Weights of a small mixture-of-experts language model, trained from scratch on English Wikipedia.
Size: width 448, vocabulary 27219.
Experts: 48 experts in each of 8 layers, a sigmoid router.
Training: a variant of Adam for the experts, 439M tokens.
Below are experts of layer 3 (counted from 0) of a mixture-of-experts language model. Rows are named down (a neuron's output weights, with its number) and show model dimensions 0-55. Each number is 500 + 40 x the weight over its row's rms, rounded and kept within 0 to 999. Numbers have three digits each.
Before each expert's rows: "comes before" lists some tokens at least twice as common just after its tokens as in all text. This comes from a sample of Wikipedia text that the model never trained on. Tokens count by the router's weight.

# expert 43
comes before: ",", ".", ".\n\n", " of", "–", " and"
down0:438452469465525544483521468536558523523535471489472502495483514468510546621495581560480561555569468433543535549493488537446473465509474550483563482550522569545542497544
down1:501438456587494486489561555460474497541477491512465493496596498487543532564561479445540519553549458542498603430522559500422536518452460457458512532528527549434449496509
down2:509568483521546534548417518538480510550574481534490430467473539506500464585515513499495438549525434486480586479492539485487433506520523564529533569511505510542584530518
down3:528456464538505493488395534531472527439475543475471480503508544523478561485443517555472510488580550448529560537541524510497500433522498454521511469475483509503524479552
down4:526490446465462479439476444474456463490537493527525552505464499592496488524474558513550502497432562441497510549573469502484519504554477494485453519516435509526519560500
down5:569472526554501437470486503525532526536448456463491432531483465484533500575528574472503481522472513488554436445578545514420424497448550524550548428525550475491487534501
down6:535403514513521543486500560490494529536511501473523537449497539482539456553478503509525598522506445469529563454514465527492500586479464499450534522452508585528509459474
down7:539458582506563455481485481493498487537472560498505505556436479551495515494528493429456455478523566526479511510457449437498588440499528496460490459567504506497519501551
down8:451541495513553471443475492434503520526467534495519507493460520466466513415462469397487491509456468460495515497506529484425548476481517439538554495559522467491471487462
down9:613498477552450550486540491472478428413462480500499498515472465513497485504508579560494470453455515498467485584469535560449461483497429473552508505528512527480514529505
down10:540559503560459498553486423459458397504575527499534435487537525512415487553543507513482492478419403525561474473522523449468436539503529529440561521435454538459510533489
down11:545505543497525566443531512489464579416548519509528532491452457546552582487447489482531465520465504460524556471500486423422503465506574539552430563514431549529559444509
down12:540485474447494483481531472524510553492472499528564498427493491509478426472547477502487399493546458450462476463477555556562487528421499508495475458492504518547488497481
down13:444530549483458482522528545438508534458518502554474516533466428524427505572490493466472505485584511483516521458504437501479548558548463440542496457528500407431492480489
down14:565533483569547464478497537494596446494520516522419509474504487451504560431478515457444494460537493509464494498448483465478490480500503459494532458482487533501488548477
down15:472420457506454521464535540602540491489488524464526526505587499465554492575505491550436586448445472495578496549566473532494514530525464504511430489534497544460540448586
down16:514450476448429522524489408432527443503431495589554501511463487496482477470503338529458568487484529514443490527485529500470480482513470481481490428611529471446501479494
down17:542507414481498575510515511488481486484480522492444407513529543523523525588551530502491532528480522468572503538522528468457444499393549501485510488453481461465540456590
down18:644502505477548420431550489481471476498522563514520473552529511541498547498566516404463504450452513534498537446441504505515538492477491430509538480524478444467476548544
down19:563506510510527547491543457452491491471439424477477524457488529569564526428438551510451512434572466515484504514466498489498474520519548537491515517484532528403471465487
down20:480481460485427442521497481476412441504457530505483536536437514419553450468470489503511538431530451503496442493448554457478528482577486437527471494528502444502536518572
down21:483458429512467533506574465450537470501401518439486580545500412513481531464457439534477472487477534501481477501476483539542518564533470580482480444598547530468535549463
down22:484484480503458472477492545540506525585486479505414560519466509505567466432489515465545527470471556559535551504450548500553510513493504479478494440463571530494487486615
down23:606502497478459474471482550546499481526471497448518498557503480567493555457506483537568503441522569468503479502506501560468452496496500458533503473589485480465495385477
down24:470536487531532463504497502543416509457521522573487558453419532491489490547506498442613464462501519450510495551477479380486535519532560517517490497447478554532522549484
down25:518478503543462516497474452464507461504500507471473454572508513510388470485526469534507491470442503586516460512441465517419447476425469481508493465480532523469486516466
down26:495505562465505509489520508467494490617565492606524521492518509548512458425544502536547521476487477478507469529455516398500446511479481500465510546522425446427422548489
down27:550516516447492522558529455496576488594542479479520489548562570543417553526485455524457518475484448560540514522497476506485513484487548485475537498530462430446477488513
down28:516527447485510556535522520477460446486419526468552496479501487526517509474505509402505492551584541470479528541519570478546538493489576460500481537498607508512506513543
down29:543481461550506553436465545508483523519448458480500464500499469535490520508465566501529525490457471438528423532523461523462460533503505468525487510576448570518478527518
down30:534465422512460458504451439511445420450491519522502466498418506476533526525408549465501508470467499475519465494488469481524462563469472445577504512513496507541487480510
down31:456565466535493467561495547538527534502512541565471435519509505552559489623509422524488464573518441449497505556501516439456491540474496512480516475441486492537470532602
down32:526529513566521476414506545537449488508532492485459498508427517442517544457485565508524501514495565451494462512574542495574568458492535441522426469439427510535561500449
down33:473462479501447442480448475536461538494397476524537529490513458596512514502518404422431509469508415491498426432462471548484507504519473493508538510520597482425555524510
down34:507427460569530605436521484529526533488459509499412496495504577541468507547590498555433497532536500484487438508501496563508474476466509521444561501445524572493488490462
down35:593483539472461470391544455464485461450553426487456493516468503574476555427496568513492495357463551516472541487482530525504543497479534433469504495537579546489508508501
down36:514548501599494473475472471501510470441477510448600523474529494505451532465505535531492497554423535473530481466447496528500558507547492452514463512507543483534517523506
down37:512531464498478499439555486524553508429500477447493441399494489509514478502457491469580510482441527404552483566539460485516446522497567548484516472463465572522482532502
down38:493530475502525548501501588538470482507506458428572463551453513541560529534509495500549504537501491552471514477474471440551530563512537552531441498496469546498442459442
down39:510521500444486495566482509497501506523458448517500484498542480478526454525487412492533446520520551498459525472489521534525466519490486533466566536509544470517507450473
down40:526464464478508511515537450509470474473479517497487514491514482567502495513490523445470538496443448501534546492522506549456517427555475494492487508481475533461535466454
down41:473544458490521417510496503511481467484468479522502516520499510454513405463491539479505511531547502518469516457515500485506505527536393520432550518533447493492501497502
down42:453496497533508462498464484496569477438513574479445450517480528491487497528562507492474474566523530543510529503471597489532495512491578528487511514460556488501528535517
down43:542442462510463508480447599481547492542505503494498514483559513524479555568564481563460465502486447394574538555525486534529444522468480495434560546513484567520548437476
down44:534529522474461525382516434496447513428487551533565502480465453487427451502534536501494468513481538453529531551515549513488549541585536501500476478447494437500554567487
down45:535446446482544537517514507471528562538512543490461564426502499486542467580588543501483495465495398514490467546482507435438456431485478569449495526472481553498501472440
down46:486488578480463482445526452501510559495545516549531507398494512449461516482435522491470484533522539465516502555495500443546386484525494506471467466503426566486477511494
down47:484478527494514503425552555459455621419475560558478506455556444576487488492467527454459506524468430427522509452587508509497506487483541502439532559511530551447550520454
down48:511447396533452491472537542466503469525486484521553509623501486548551497551475440552472562440410470571451478476508474507540457506494561515500503516436539534483526491536
down49:476605421540509575448518571526508540465526522533558429416491478476461399451566544487567528535514510440496478489547560472499478514486591506474459424455477501551525490517
down50:499453447572522515493516517498460588463513497508464512462515531501472491543586464504539521539487430465575497516491489474449515447477511493460487517479540502529503467503